Weights of a small mixture-of-experts language model, trained from scratch on English Wikipedia: 8773 steps.
Below are experts of layer 7 (counted from 0) of a mixture-of-experts language model. Rows are named router (the router's row for the expert), gate (a neuron's input weights, with its number), up (a neuron's input weights, with its number), down (a neuron's output weights, with its number) and show model dimensions 0-127. Each number is 128 + 32 x the weight over its row's rms, rounded and kept within 0 to 255.
Before each expert's rows: "gets" lists some tokens that make up at least twice as much of what it gets as of all text. This comes from a sample of Wikipedia text that the model never trained on. Tokens count by the router's weight.

# expert 10
gets: " ", " re", " de", " con", " p", " f"
router [169 161 137 165 103 115 177 177 125 127 179 106 100 115 145 132 153  71 142 203 119 137 186 178 123  27 137 140 111 130 156  98 158 146 138 112 136 130 112 103 196 139  81  72 146 125 152 164  45 136 103  82 153 141 117  97  96 144 148 143 133 127 100 106 134  93 105 143 149 172 105 103 139 139 153 113 117 152  75 132 134 208 111 145 180 150 168 104 111 162 154 152 169 113 184 104  87 126  45 127 100 127 141 110 129 141  67 148 134  84 126 123 103 106 101  74 134 159 110 126 123 157 125 137 137  95 120  69]
gate11 [131 169 167 152 159  82 128 111 115 107 140 131  96 140  96 123 108 137 173  92  75 160 136 203 160  77 173 112 125 168 112 139 115 149 132  79 181 162 114 147 171 136 174 154 140 175  85 103 141 170 174  67 129 155 169 166 116 180 149 141 118 119 173 155 115  82  95 130  97 101 104 123  72  97 156 120 140 158 149 120 128 162 120 113 177 131 125 135 108  98 119 126 139 123 154  82 113 105 101 193  77  56  72 204 133 107 107 181 134 102 132 172  76 133 145 101 119 139  87 128 138 125 170 209 132 131  92 136]
up11 [144 119  51 136  67 159  88 162 118 150  70 129 112 143  95 125 186 133 120 121 148 137 140 163 169 119  56 148 102 126 133 156  86 118 118 137 136 130 122 167 141 135 160 108 102 128  97  89 161 131 145 113 108 164  83 143 160 143  97  91 167  97 118 101 112 181 151 117 138  90 189 144 104 162 111 147 192 155 147 114 136  90 169 151 119 145  83  81  88 129 139 111 118 113  85 106 183 128 168  94 137  90 133  62 167 176  68 161  63  45 129 126 128 105 167 156 140 130 178  71 126 157 105 188 117 137 101 108]
down11 [121 190 129 119  72 161 147 112 142  51 132 119 127 174 142 162 117 153  95 170 175 127 144 183  95 180 149 184 123  90 154 131 119 150 148 124 123  97  41 164 163 113 210 139 116 149  76 100 122 134 159 114  95 108 135 142  57 182 155 106 116  60  19 110 125 145 145 147 133 144 109 129 120 102  94 117 117 116 146  74 146 122 156 122 154 142 116 144 119 100 148 111 120 156 123 142  76 130 145 137 138 132 148 191 210 151 122 122 151 100 160 140 153 142 137  90 155 147 142 133  85 133 160  94 148 130  69 152]
gate12 [145 135 149 156  92 175  80 207 128 133 121 139 121 112  75 114 170 164  61 134 169 123 156 156 148 114 117 143  79 219 150 190  66 101 143 117  98 119 182 137 174  79  87 122 146 134 132 132  68 128 129  80 137 205 124 145 142  74 116 106 110 151 158 112 131 104  75 154 151  69 146 101 154 120 134 164 120 133 121 100 192 138  98 145 156  83 109 132 171 125 167 121 154 116 177 156  76 117  90 114 141  81 159 144 199 119 138 146 106 129 135 111  73 126 144 176 150 124 125 139  74 155 128 124 159 139 140 118]
up12 [106 122 130 175 119  81 132 160 121 145 162  94 139 152 106 119 139 123 142 130 121 108 123 184 129 179 124 162 119 169 123 151  79  86 100 120 102  91  99 145 113  96  89 137 128 113  82  96  84 109  74 150  94 122 135 123 188 154 170  88  73 150 134 137 112  95 189 129 132 106 165  81 119 200 132 141 134 126 166  97 176 101 136 160 134 181  85  79 139 170 160  74 155 149 102 139 160 124 100   0 107  73  99 148 170 122 157 176 142 117 176 146 142 123 166  90 127  94 155 122 101 125 119 102 129 196 123 130]
down12 [ 66 162 107 158 112 154 111 121 120 114  69 122  85 134 193 104 121 126  37 101 143 132 136 186 116 144  87 123 149 102 149 105 148 143 149 135 103 123 131 124 123  75 180 161 198 166 119  78 111  81  74 134 109 134  72 193 136 137 130 119 140 102 129 118 110 142 139  95 125 145 106 121 152 145  53  77  94 116 182 187 120 139 136 143 176  90  83  94  92  83 125 135 193  84  67 141  72 157 153 140 122 157 106 115 143 167 145 160 123 151 109 165 118  83 153 138 147 164 104  92 119  92 133 165 112  80 108 108]
gate13 [146 210  46 122 184 151 155 145 135 104 125 165 124 152 120 154  62 136  96 171 161 121  90 111 103 102 129 153 119  91  96 108 154  51 121 118 121 164 128 105 140 110 152 173 156 221 157 121  48  97 109 128 111 100 127 128  91 104 145 112 108 108  92 109 135 105  72  79 106 140 150 135 132 136 157 141 156 136  84 137 193 128 148  92 116 161 136 186 107 118  93 151 104  87 140 123  97 134 111 156 196 120 129  89 133 162 113 116 161 154 139 149 140 111  78 181 145 101 137  68 100 103  75 135 167 161  88 162]
up13 [ 98  98 151 125 162 106  91 140 123 141 162 162 128 124 114 145 156 118  78 122 133 177 161 103 134  73 103 101  65 117 170 160  88 138 157  96  75 156 136 126 155 128 114 150 112 139 143 188 150 165  58 104 140  93 131 143 105 112 160 168  95 165 169 107 104 137 132 132 162 126 130 129 116 130  88 144 114 154 183 163  90 157 116 144 129 163 141 102 101 143 131  93 129 123 108  42  45 149 119  99 114 184 121 109 170 215  54 169 138 146  54 199 131 119 173 143 106 159 104 155 137 164 152  76 109 119 147 137]
down13 [ 76 128 114 149 147 129 183 192 155 108 124 225 160 148 140  85 115  80  96 127 132 125 152 103 119 164 113  80 157 149 140 146 100 124 131 149  91 107 102 130 183 111  91 135 127 148 154 136 147 132 166 136 127 119 114 173 125  70 122 103  82 153  46 166  90 194 131  29 123 128 157 110 132 151 136 111 143 121  94  93 144 107 118  93 147  68 183  98 133 111 120 179 111 141 159 114 145  91 171 125 125 121 112 145 100 118 180 113 112 109 128 158 117 213 127 108  79 132 137 109  73 119 195 138 114  90 111  77]
gate14 [174 167 115 156 152 161 162 138 172 145 155 159 122 129  99 171  78 154 108  80 158  77 155 110  96 120 170 158 141 125  98  77 123 101 129 108 161 142 109 143 173  84 168 142 132 148 105 181 155 110 115 145 157  91 126  90 112 112 130 154 157 132 147 167 146 126 173  81 148 116 112 133 176  83 107  18  62 175 134 118 115 127  46 165 107 152 122  95 148 161 137 125 127  79 118  58  85 156 141  94 138  77 127 153 121 113 134  72 181 154 128  73 124  78 147 133 123 128 119 121 139 159  86 195 116 117 153 101]
up14 [ 91 111  42 141 119 143 115 141 108 132 135 163 195 160 149 151  90 102 184 111 167 173 201 100 122 155  99  62  85 144 135  99  88  71 116 162 116 129  83 159 147 146 128 152 148 100  86  92 117 162 163 104 107 127 126 174 192 139 143 115 140 146 127 137 141 170  95 136 177 160 144 145 163 140 127 126 171 151  71  79 109 169 131  53  84 136  82 104 136 149 101  84  98 120 141 124 111 117 155 152 113 164 161 140  73 129 138 153 137 157 117  44 116 147  74 102 114 166 168 136  94 145 135 164 157 172 103 105]
down14 [155 103 120  93 131 105 165  59 163 172 173  86 149 136  86 136  76 119 186  81 131 104 157 129  94 162 139  90 117 185 166 101 181  91 161 163 122 179 116 134 186 162 101 132 112 101  82 139  78 136 149 160 163 118 132 102 112  51 128 118 162 109 117 126 129 155 172  98 145 146 105 203  88 125 129 142 129 138 153 165 177  76  95 151 106 118 114 124 125 109 114 133 137 129 107 129 100 214 128 137 115 143  94 140  37  69 105 120 128 125  55  99 103 110  94 110 148 161 123  94  97  98 125 130 160 161 131  92]
gate15 [108 205 165 130 124 102 132 182 167 154 124 148  96 141 138  93 141 108 160 113  71 154 132 120  97 123  85  92 114 118  89 143 122 191  84 159 126 155  95 163 119 117 116 124 142 137  94 158 166 106 116 163 182 117 129 185 180 159 135  90 147 156 131 131 157 123 127  87 133  92  75 138 107 138 148 147 162 147 126 130 148 149 144 135  95  75  87 212 172 198 171 161 115  69 156 154 115 138  72 109 110  94 111 155 122 129 111 126 164  86 145  84 129 174 138 150  86 121 142 152 146  99  88  95  15  88 106 129]
up15 [118 125  39 114 151  81 107  79 122  89 116 143 126  94 175 135 133 150 127 129 175  77 131 111 174 128  98 188  58 102 128 136 140 122  91 177  73 134  83 149 109 111 125 158 122 170 117 175 126 136 162 121 103 123 142 120 132 169 117  98  52 130 113  38 125 182 121 172  99 135 172 144  54 151 125 123 146 168  64  80 138 122 104  97 101 108 152 131 111 148 167 164 128 159 111 111 152 137 112 138 131 148  66 101 140  93 124  85 112 144 162 182 169  97  99 156 169 113 176 116 111 155 140 127 184 123 128 174]
down15 [ 94 140  87 142 132  91 146 179  62 143 139 189 174 140 166  86 162 101 124 147  76  91  99  45 173 126 129 148  57 131 157 146 145 124 139 103 123 118 177 143 138 101  75 103  92 116  67 204 127  93  85 165 147 145 162 122 141 131 152 131 105 137  93  77 182 134 140 119  92 122 115  82 144  97 151 124 118  96 183 147 119 153 118  81  98 140 178  69  88 120 158 109  81 141 161 137 139 101 126 101 135 140 132  99  73 119 122 140 171 110 130 110  91 207 119 123 106 114  89 142 151 137 147 141  77  97 190 131]
gate16 [148  70 150 141 118 160 110 106 143 126 115  95 135 108 107 149 125 129 135  95 139 144 152 104  90  75 113 137 135  91 106 156 131 172 138  59  98  96  81 111  89 132 112 111  99  91 157 157 147  67  79 106  92 181 176  79 164 191 134 152 109 117  72 103  80  96 110 184 149  75 152 167 154 190 159 129 102 138 138 170 122 162 116 190 204  82 186 141 142 160 117  59  97 110 179 126 127 117  80 119 111 103 104  81 106 131 112 100 149  97 106 105 144 132 117 128  91 125 170 150 166 125 133 157 108 189 167 128]
up16 [ 85 153 138 116  99 138  76 130 151 164 125 143 201  99  91 152 115 100  71  99 104 103 183 100 128 106 111  88  33  84 137 113 115 136  90 206 110 145 120 103 150 117 130 130 123 132 138 173 152 193 131  68  89 150 153 144 135 126 167 135 110 154 142  90 144 142 104 124 126 201  81 205  91 156 174 178 104 154 149 168 138 109 150  90 164 107 133 101 139 161 133  99 121 143 180 113 158 159 115 173 118 117  88 151 100 162  92 144 121 145  69 112 141  89 125  55  85 120 133 121 140 120  79 121 139 146 169  98]
down16 [122 102 162 118 146  98 141 118 167 118 131  91 109 114 173 130 195 134 100 146 176 122  98 153 188 140 120 111 117 152 130 103 120 152 167 147 125  81 131 136 145 172 115 115 112 160 129  89 141 154 136 106 148  57 196 132 102 114 142  93 121  86 169 156 107  56 164 124  56 126  95 108 124 150 104 166  90  75  89 153 112  95  76  73 154 132  93 142 154 173 102  71 100 149  83  75  99 117 151 141 146 111 139 106 135 121 141 106 141 184 128  25 105 107 127 105 179 165 108 127 154 108 161 116  84  66  88  92]
gate17 [ 89 141 149 176 149  77 137 166 118 161 121 139 188 149 100 147 128 129  91 169 168 160 157 172 113 136 119 128 122 116 164  92 104 186 168 126 184 135 140  90 103 146 146 155 180 113 179 115 114 108  73 100  94 140 161 124  97 177 150 147  88 150 107 196 122 160 107 116 113 116  42 184 117 175 134 120 135 142 130 137  98 185 142  94 126  92 202 144 102 144 131 180 127 120 196 129 124 192  84  93 152  81  94 117 163 179 130 136 172 125  95 116 125 125  82 141 128 131 100 148 161  96 157  78 154  70 147 113]
up17 [169 168  85 105 170 127 110 123 162 112 101 117  98 132 175 108 138 170 165 113 161 143 129 128 125 127 135  84 124  81 155 107  94 125 149 157 118 134 173 171  83  76 165 135 113 134 133  94 179 155 133 185 242 117 159  80 130 127 124 121 130 147 126 131 148 169 116 134 101 115 112  46 122  86 122 130 158 138 104 126 148 157 130 115 131 169 108  94  86  86  99 140 124 185 124 149 130 133 107 112 119  99  87 142 155  80  82 206 132 130  98 130 103 132 156 131 195 218 135 170 117 125 111 176 147 147  95 214]
down17 [126 149 174 176 129 131  71 146 132 147 116 144 148 115 171 156 115 159 140  85 175 177 125 154 119  81 151 143 132 105 194 113 133 106 166 134 126 137 193 154  33  85 177 147 139 131 151 145  97  78  85 102 131 166 136  72 125  74  98  84 104 170 219 137 121 103 180 154 122  98 115 135  71 125 189  97 147 149 120 110 154 114 103 106 119 151  92 112 146 126  57 121 131  77 106  83 159 126 143 125 133 156 129 184 160 157  98 100 141 157 145 152 113 174 129 120 130 137 136  83 156 175  93 144  76 159 108 155]
gate18 [155 211 140 141  52 116  85 100 114 136 157 102 112 153 151 147 121 112 125 212 130  99 205 163  68 106 127 137 126 176 115 153 151 181 135 167 156 107 150  90 166 130  94 118 121 157  99  76 158 113 132 145 210 124 150 114  93 116 104 107 143 117 116 105 112 142  94  93 186 125 127 132 128 165 176 160  79  93 116  96 123 167 136 121 128 137  66 149 126  92 116 155 140 201  63 141 125 136 194 111 136 118  93 163  87 124 108 140 109  78 167 140 180 128 148  89 124 170 158 130 154  94 155 109 166  96 106 127]
up18 [136 131 126  69 134 142  98  83 129 177 106 144  94 107 122 119  73  96 107  70 115 137  98 128  81 165 116 120  92 110 117 130 119 121  96  78 164 181 104 181 126 138 128 115 177  88 194 168 140  31 147 122 169  81 113 162 114 177 159  87 133 139 144 166  89 125 133 123 100 135 170 117 161 132 118 114 110  98  92 108 107 159  47 131 169 104  84 103 140 172 179 107  80 149 107 168  99 126  43 100  94 130 145 135 132 106 128  86 136 160 202 154 120 133 108 161 183 140 161 165 154 125 108 149 127 149  99 143]
down18 [131 144  78 113 161 161 160 140 122 112 144 128 144 156 114 166  98 109  95 150 123 114 129  81 100  84 112 169 129 158 109 103 139 167  92  98 149 139 131 102  95 113 132 161 124  93 116 157 132 114 117 110 174 165 151 159 181 183 119 142 138 142  97 140 138 134  36 131  77 115 143 203 132 108  98  70 140 112 169 144 122  66 104 138 114 134 110 144 116 136 130  85 181 110  91 132 117  45   0 116 194 133 150 160 155 110 169 133 172  69 137 158 149 187 131 161  95 128 122 102 111 138 161 142 155 139  97 116]
gate19 [137 108 166 162 120 112 136 174  68 100 163 103  91 157 116 102 168 132 131  74 110 146 149 160 158 124 135  84 166 115 117 101 147 155 142 145 138 179 138 100 112 134  94 133 121  91  89 111 138 139 113 130 169 149 114  83 117 103 118 136 137 123  97  90 125  75 148 172  79 160  98  90 150  78 128 178 128 229  97 149 212 137  91 151 141 140 168 112 132  88 133  77 161 105 152 111 111  82 133 157 102 134 117 126 182 113 133  87 102  43 105 141 142 147  83 105 105 109 134  84 180  92  83  86 109 190 148 197]
up19 [ 76 129 134 131 134 145 137  80 114 115  95 143 140  78 129 105 122 145 135 146 145 119 229 132  82 139 123 148 207  97 151 140 124  73 155 127 156 121 135 123 134 135 131 137  67 188 175 144 114 115 123 145 209  90  75 149 125  91 132 194 192 111 105 102 128 104 147 106 142 120 105 132  85  40 152 139 109 142 163 130 115 104 147  77 111  85 170 106 135 156 167 131  76 107 105 174  65 138 142 128 149 116 161 121  95 118  85 107 139 181 193 154 151 164 172  98 125 129  81  85  73 110 119 139 121 111 156 125]
down19 [ 93 142 119 159 164  61 107 133 167 153 143 181 128 159 123 155 148 111 124 167 153 193 100 133 134 148 147 162 101  99 108 153  91  95 133 147 180 137  60 128 156 124  97  79 125  84 176 111  77 183 184 153 117  76 138  96 128 157  88 133 145 129 102  59  62  86 175 133  55 136 130 133 157  91  90 127 127  86 130 126 111 129 148 178 166 179 128 143 149 143 174 136 143 164 131  98  96 134 126 159  83  99 125  89 114 121 169 107 146  88 117  85 120 142 144  93  60 162 138 185 127 123  92 134 147 198 118 109]
gate20 [164  93 108 104 165  78  63 125 157 180 182 199 108 143 168 148 119  84 126 184 146 152  86 118 140 102 132 162 130 128 169 173  85 143 119 151  76  95 155 169 132 112 114 137 100  67 141 146  72 118 132 117 179 141  99 160 133 168 142 118 106  89 120 169  99 165 128 101 159  91 138 125 186 157 125 115 171 157 172 136 188 143  88 143 125 146 157 156 108  52 141 157 124 122 126 146 138 114  41 161  59 177 124 154 164  88 103 141 158 141 117 175 120 147 140  97 158 143  95  91 166 115 109 144  83 113 147 123]
up20 [124 134 106  46 188 102  98 106 172 130 160  95  79 145 123 162  79 112  95  98 131 152 101 142 129 147  45 146 134 127 182 130 149 160 129 107 116 114 120 114 115 116 138 116 100  83 157 149 130 106 158 120 125 119 130 150 181 188 194 110 165 106 116 137 158 136 111 116  83 180  95 164  81 202 131 110  84 192 138 198 185 115 145  75  96 179 161 119 145 160 149 134  64 119 173 110 138 132  92 135 107 115 170 116 123 125  96 119 173 152 146 153 152 162 165 148 119 117 141 157  86  89  97 180 130  90 107 173]
down20 [169  86 135  72 111 123 185 136 106 132 139 126 137 168  96 173 140 174  88 145 145 132  97 141 160 144 165 100 141 175 148 164  94 135 141 156 112  90 120 143  85 147 109 115  82  71 120 135 186 157  85  69 104 125  68 160 116 136 153  97 124 125 182 111 111 170 102 133  85  66 149 107 172 120 171 126 166 128 165 103 153 158  60 168 137 103  91 156 107 148 160  74 170 118 149 175 110 133 124 115  78 159 152  73  92 122 164  79 170 116 134 179  85 108 125 138 118 164 175 140  94 134 212 101 137 115 127 158]
gate21 [178 127 129  92  63 127 169 116 147 166 103 151 151 150 100 113 121  86 121 135 144  93 187  93  67 122 116  96 167 167  87 135 131 145 116  75 107 139 147 137  83 134 114 102 177 129 106 151 183  95 112 127 178 103  87 150 166 141 140 163  99 124  89 128  61 127 131  62 115 141  95 116 199 156  80 132  84 154  70 126  93 169 135 114 114 138 186 129 109  81 104 123 123 109  77  89  81 125 124 178 140  85 157 153 129  91  90 138 110 165 156 131  90 140  77  50 114 185 156 132 109 175 116 106 114 168 156 115]
up21 [165  93 129 160  78 115 143 141 104 101 109 165 148 139 109  66 117 122 140 125 154 155  62 110 114 171 153 146 102 123 109 153 170 143 166 148 150  89 140  96 187  95 130 119 176  78  70  49 132 135  88  68 164 113 104  85 161 160 116 103  87 116 148 121 101  99  46 159 155 119 109 146 103 151 107 145 168 134 142  97 129 113 148 129 122 156 151  95 125  97 159  91 153 118  96 158 155 175 114 135 143 145 185 110 121  39 152  75 143 194 140 111  60 133 130 117 124 135  97 103 139 159  58 138  94  80 142 163]
down21 [161 119 227 107  52 124 168 146 103 145 124 125 115 125 156 159  80  85 152 115  86 127 121 132  72 109 104 100 163 123 100 180  45 130 186 169 150 136  73 128  85 108 148 104 139 129 141 161 166 130 114 141 162 130 198 119 150 149 174 123 148  90 142 119 160 194 122 112 106  76 154 138 104 185 121 170 118 156 178 105 116 100 124 155  50 156 133 125 160 130 107 154 116 151 132 142 165 170 158 192 145 148 105 128 109 117 127 150 163 145 106 142  91 151 153 118 115  91 152 153  81  88 104 101 103 123 191  99]
gate22 [146 154 126 133 142 131 103 194 168  99 122 106 125  96 128  73 112 127 112 113 106 143 157 151 167  51 148  95 182 121 129 102 167 202 123  49 104 113  84 165 157 146 113 122 156  76 131 154 121 119 131  94 127 151 177 117 104  97 108  84  85 132 109  70 125 120 131 161 149 122 137  83 132  92 194 139 131 152 125 141 148  54 138 196 168 101 107  85 144  83 146 144  77 109 177 128 109 119 131 119  73  93 126 119 161 121 107  83 118 103  87  68 119 179 155 104  69 167  98 158 160 161  82 111 135 124 160 160]
up22 [ 99 134  98 170 108 127 118 128 105  97 140 126 117 114 147 125 133 139 150 155 162 148  99 108  84 162  93 202 105 158 156 141 134 102 127 162  88 162 162 121 108 142 187 142  82 128 112 109 177 137  96 145  91 169  83 185 158  38  93 136 146 106 113  64  89  93 180 125 114 154  94 191 134 112  96  70 147 177 148 105 152 109 194  85 131 164 122 115 132 106 128 156 106 121  91  71  74 149  71 136 126 159 102 153 136 121 144 117 169 188 160 127 199 141  86 137 154 107 100 168 123 104 142 117 136 163  77  82]
down22 [124 120 116 104  95 131 117 141 173  95 174 219  95  70 105 109 180 120 107 131 163 155  66  96 163  86 159 139  99 169 141 118 139 157 154 107 106 179 148 119 145 148 137 132 160 169 149  89 154 134 188 142 155  74 127 137  88 129 111 152  79 119 102  71 220  86 178 100 133 192 128 125 146 172 105  94 160 167 133 151 133 110 139 163 143 142 189 143 154 140 116 115 125 111  99 149 153 118 171  92 121 135 138 151 124 141 122 177  94  60 173  77 103 119 143 171  74 109 164 119 160 125 109  83 113 179 123 142]
gate23 [194 140 161 141 131 102 134 117 127 122 124 138 190 162 126 128 156 118 152 138 130 192 134 171 140  77 127 165 159 114  82 124 103 151 144 191  65  95 121 155  63 122 117 120 127 104 139 135 112 104 112  54 131  84  59 105 136  91 162 149  95 163  42 135  91 113  63 157 145 104 169 128 109  87 117 146 140  69  92  97 164 104  97 127 128 109 158 101 173  92 139 148 126 134 144 149 132 122  84 118 120 105 111 123  74 142 113 133 121 148 112 137 149 124 156 162  35 211 124 191 102 133 119 174 109 112 107  86]
up23 [109 155 141  90 186 142 105 134 115 176 139 134 150 101  89 182  63  92 142  52  56 134 130 143 160 149 112 156 134 151 194 136 110 135 130  89 100 150  95 149 123  98 160 109 117 154  89 139 116  63 121 101  96 148 123 141 141  96 119 162 157 121  93 117 147 107  63 148 162 134  74 117 116  89  63 180 179 145 102 112 164 110 155 149 126 126 128 119 131 126 115 183 184  37 140 129 146 104 118 106 176 124 129  83 138 100 126  97  43 147  90 120  98  97 124 157 124 150 140 146  96 157 143  50 143 151 159 108]
down23 [107 117 184 169 179 139 103 112 153 146 225 121 105 113 135  92  67 134 144 155 153 132  98 161 111 106 110 143 169 190 105 110 135  95 159  83 157 110  93 135 178 103 117 139 170  91 126  69 107 140  97 119 154 105 159 114 157 133 154  64 150  99 139 145 168 149 144 139 142 121 157  90 142 175  86 154  98 153 107 106  83 138 125 129 150 204 112 142 113 123 138  81 166 165 104 154 135  75  87  80  72 120 141 140 162  88 149 195 128 152 159 176 114 135  62 174 116 122 126 140 126 170  77 125 187 141 158 159]
gate24 [ 99 178 148 111 130 157 121 120 148 125 145 145  93 178 115 131 105  84 222 131 186 132 171 145  84  92 137  95 167 124 147  67 125 161 108  93 158 114  88  87 130 159 111 119 141  77 159 160 158 120 115 140 124  74 127 113  75 140 110 159 184 137  80  99 168 172 123  92 172 111 117 103 132 130 160 117 117 113  50 101 157 122 164 143  38 148  73 126 122 150 122 114 130 165  97 160 160 185 141 144 138 116  70 126 107 113  83 157 117 153 175 142 104 101  88 114 151 148  86 162 169 130 125 171 161  83  68 129]
up24 [124 106 108 121 146 134 104  71  84  73 147 237 130  79 160 107 136  50 100  85 128 135 146  77  75 178 103 159 126 175 166 156 145 122 107 157 102  82 162 107  91 125  82 143 162 168 102 182 107 132 130 101 144 143 145 103 121 171 104 163 144  94 198 162 104 136 151 129 102 155 205 109 131 134 171 140 117  75  65 132 177 151 112 138 105 122 148 128 118 122 130 110 100 134 107  98 163  95 103 157 119 157 102 119 130 126 137 126 112 125  93 121  78 116 124  91  96 176 125  55 100 104 200 112 139 110 120 119]
down24 [129 122 115 167  69 130 101 168 140 108 151 123 109 157 126 100 164  97 137 117 116  91 128 120 120 180 112  99 141 144  85 162 115  96 171 125 129  99 121  93 136 118 140  85 148  90 192 150 139 104 174 201 155 114 161 128  56  72 127 100 157  97 150 162  97 112 106 189 167 120 121 124  76 135 107 138 158 142  99 145 110 170  89 143 115  97  94 122 183 145 152 120 211  88 130 132 143 140  18 156  79 109 115  89 128 163 110 106 184 108  78  87 134 183 112 104 161 124 114 152 147  91 102 159 147 121 194 116]
gate25 [147 136 126 149 116 184  38 125 126 178 165 171 138  65 121 161  92 159 132 136 137  57 139 149  98  90 128  95 120 131 145 134 142 110  87  57 200 119 138 150 137 136 177  97 151 132 156 138 136 125 142 122 108 122 127 140  96  64 136  95 170 131 124 133  98 156 133 143 145 128 143  83 162  80 152 111 119  76  77 154 123 140 121 117 188 111 184  96 164 134 117 128 126 145 147 141  50 148 116 115 111 144 149  82 139 165 169 124 196 154  80  83 119 120 171  90 123 129  83 175 130  82 132 125 122 127 141 230]
up25 [ 99 130  65 120 123 147  89 125 132 130 141 182 102 102 100 191 127 138 138 211 123 111 147 119 197 149  67  95  75 131 180 106 111 133 140  75 106 169 132 160 144 156 120  88 125 147 180  84 182  56 101 135 131 145 175 125 122 116  74 119 126 112 116 151 120 193 151 131 114 163 168 166 143 125 146 175 145 148 111 133 165 118 139 134  98 134 125 137 145 106 132 115 152 106 118 185 110 137 140  58 150 104 171 108 105 172  97 139 116 139  86 117 149  67 148 131 161 122  99  92 113  85 124 176  75 214 182 103]
down25 [159 114 130  94 153  77 119 105 149 101 124 157 150 165 110 142 103 158  94  92 155 136 143 120 135 117 138 135  92 133 108 151 116  73 124 145 116 158 124 147 123 159 131 121 113 171  98 166 116 171 140 107 175  88  95 148 153  70 153 125 108  92 126 190 177  90 136  49  95  57 181 144 130 133 136 133 127  50 139 156  57 103 134 164 133 186 197 136  90 110 158 123 153  97 119 184  59 166  96 139 152  87 112 111 185 176 104  80 145 120 153 149 110 191 148 139 120 153 135 111 129 168 187 116 123 114  65 130]
gate26 [178 152 179 142 171  68 180 165  76 184 111 182 131 105 126 133 156  92 155 118 128  81 138 137  65  95 148 115 164 169  79 139 156 152 193 105  92  93 120 144 128 105 176  74 102 157 175 109  68 169 122 140 131 135 155 121 115 164 144 128 161 112 128 119 125 103  87  93 134 127  76 137  75 146 167 107 107 161 151 157 134 153 163  93 151 168 113 126 120  73 127 141 139 117 176 165 163 104  84 139  83 131 122  80  99  54 113 134 159 102 105 127 176 117 159 182 121 149  72 145  91 123 170 133 117 140 168 173]
up26 [140 152 129  88 131 102  96 142 160  81 149 150 233 148 131 106  99 153 132 178 172 215 159 124  81 152 126 150 182 193 133 164 109 140 132  81 117 110 167 133  86 133  93 111  67  98 115  68 152  86 132 163 117 151  99 148 197 120 155 130 123 106 159  89 162 114 121 113 148 114 145 118 127 122 145 124  84  83  90 123  77 112 129 137 161  80 129  94 120 152 124 120 119 146  91  95 150 108 127 112 144 129  52 111 154 139 116  75  52 149 101  93 122 124 157 137 181 161 136 122 176 110 175 182 109 121 157 165]
down26 [123 171 144 146 167 153 140 118 119 138  77 113  86 110  63 188 108 110 125 112 125 149 115 116 150 155 125 126 115 176  95  70 163 119 115 145 152 137 110  95 132 176 151 122 160  61 143  91  78 167  94 141 136 181  67 129  93 161 151 134 151 113  87 124  99 156 103 164  83 161 131 140 153 121  78 114 123 123 177 150 130 115 130 137 124  88  90 111 147 142 133 107 133  84  13  88  90 174 166  93  63  76 123 174 123 177 132 170 127  52 129 132 126 112 122 116  56 150  73 132 151 127 107 140 137  87 130 117]
gate27 [198 136 149 135 154 158  50 170 151 163 163 115 122 133 122 122 114  95 210 136 101  82 181 133 120 100 131 115 103 120  86 128 143 156 149 141 154  84 129 109 131 106 169 105 129 103 134 172 181 101 170 122 155 179 193 167 150 167  37 129 118 126 131  91 117 155 134 192 158 111 147 171 149 154 148 108 141 139 125 148 148 152 108 151 195 151  94 161 120  97 118 141 143 147 148 114 141 124 135 146 126 185 153 111 118 131  69  90 128 131  89  71 127  91 153 138  84  77 158 167  86 116 164  52  77 106 162 149]
up27 [167 107 110  91 125 166  98 142 136  73 122 146 100 116 130 145 191 117 124 111 180 149 135 121 122 199 142 126 120  89 138 196 137 141 114 127 135 174  94 126 144 134 123 125  87 126 130 126 117 143 129  91 202  85  97 120  99  92  87  89 104  60 160 123  82 157 154  58 158  49 160 148 176  67 186  65 178 139 114 143 112 107 119 173 102 110  80 123 140 117  95 168 103 118 118 173  93 135 118 144 106 122 152  81 176  89 109 159  96 131 137 126 144 176 108 113 102 178 118 118  77 139 124 105 120 166 111 202]
down27 [128  93 112 142 171 130 138 110 140 107 181  51 113  77 123 132  85 146 150 140  80 139 111  76 150 114  93 149 169 129 103 138 158  88 147 112 123 147 106 123 108 191  80 182 157 204 113 133 103  88 165 160 129 158 164 125 106 117 126 165 141 147 115 139 141 133 128 206 152 171  82 117 155  98 186 178  39 114 113 189  84 132 121  91 158 185 130 190  90 169  78 150 133 100 149  99 124 109 119 190 113 135 101 106 154 105 140 128  88 162 117  85  89 150 126 123 138 130 147  83 117  95 114  87 120 164 102 143]
gate28 [137 144 174 174  77  74 151 130 163 107 105 171 173 153  90 124 105 152 131 101 141 119 163 187  78 142 112 143 101 166 116 128 153 155 149 136 174 109  74 112 101  84  88 136 124 155 144 124 152 126 122 103  73 112 112 136 105 143 142 108  95 148 101 164 170  84 162  65  99 142 120 152 171 189 114 111 146 161 128 111  99 128 139 159 113 156 191 132 155 146 136 172 108  70 211 106 111 111 100 104 113 143 164 143 156 144 172  81 208  72 101 131  69 130 118 143 185  80  99 135  94 135 138 104 144 205 111 121]
up28 [115 123 108 157 128  92  75 125 119 103  87 142 187 118 164 192 184 130 140 133 159 151 101 125 176 160 194 136 168 117 156 153 117 150 138  49 181 117 185  65 140 126 144 116 137 156 126  58 130 136  49 133 164  56  92 117 121 140 151 118 152 142 161 117 166 119 123 166 156 143  99  93 162 171 111 112 114 165 114 109 109 134 146 137 168 133  74 120 126  90 139 174 133 168 145 166 118 196 189 142 123 151 107 135 163 130 105 103 130 162 132 105 185  84 112  95 129 167 159 118 167 174  92 150 125 135 197 121]
down28 [120 153 133 144 156 167  92 215 155 139 134  93 132 123 102  91 103 151 103  76  82 101 134 102 143 166 111 103 104 126  92 136 128  94 180 112  98 140  84 149 149 132 179 158 206 124 111 105  97 180 129 164 170 115 175 171 114 114 138 154 109 106  66 138 110 103 136 129  98 120 162 114 128 124 122 142  93 140 145 130 151 134 108 132  72 124 192 145 121 109 150 173 114 167 211 149  91  68 108 130 152 110 143  81 160 163 130 127 151 175 160 103 149 138 104 176  58 157 162 167 146 134 207 159 197 108 158 141]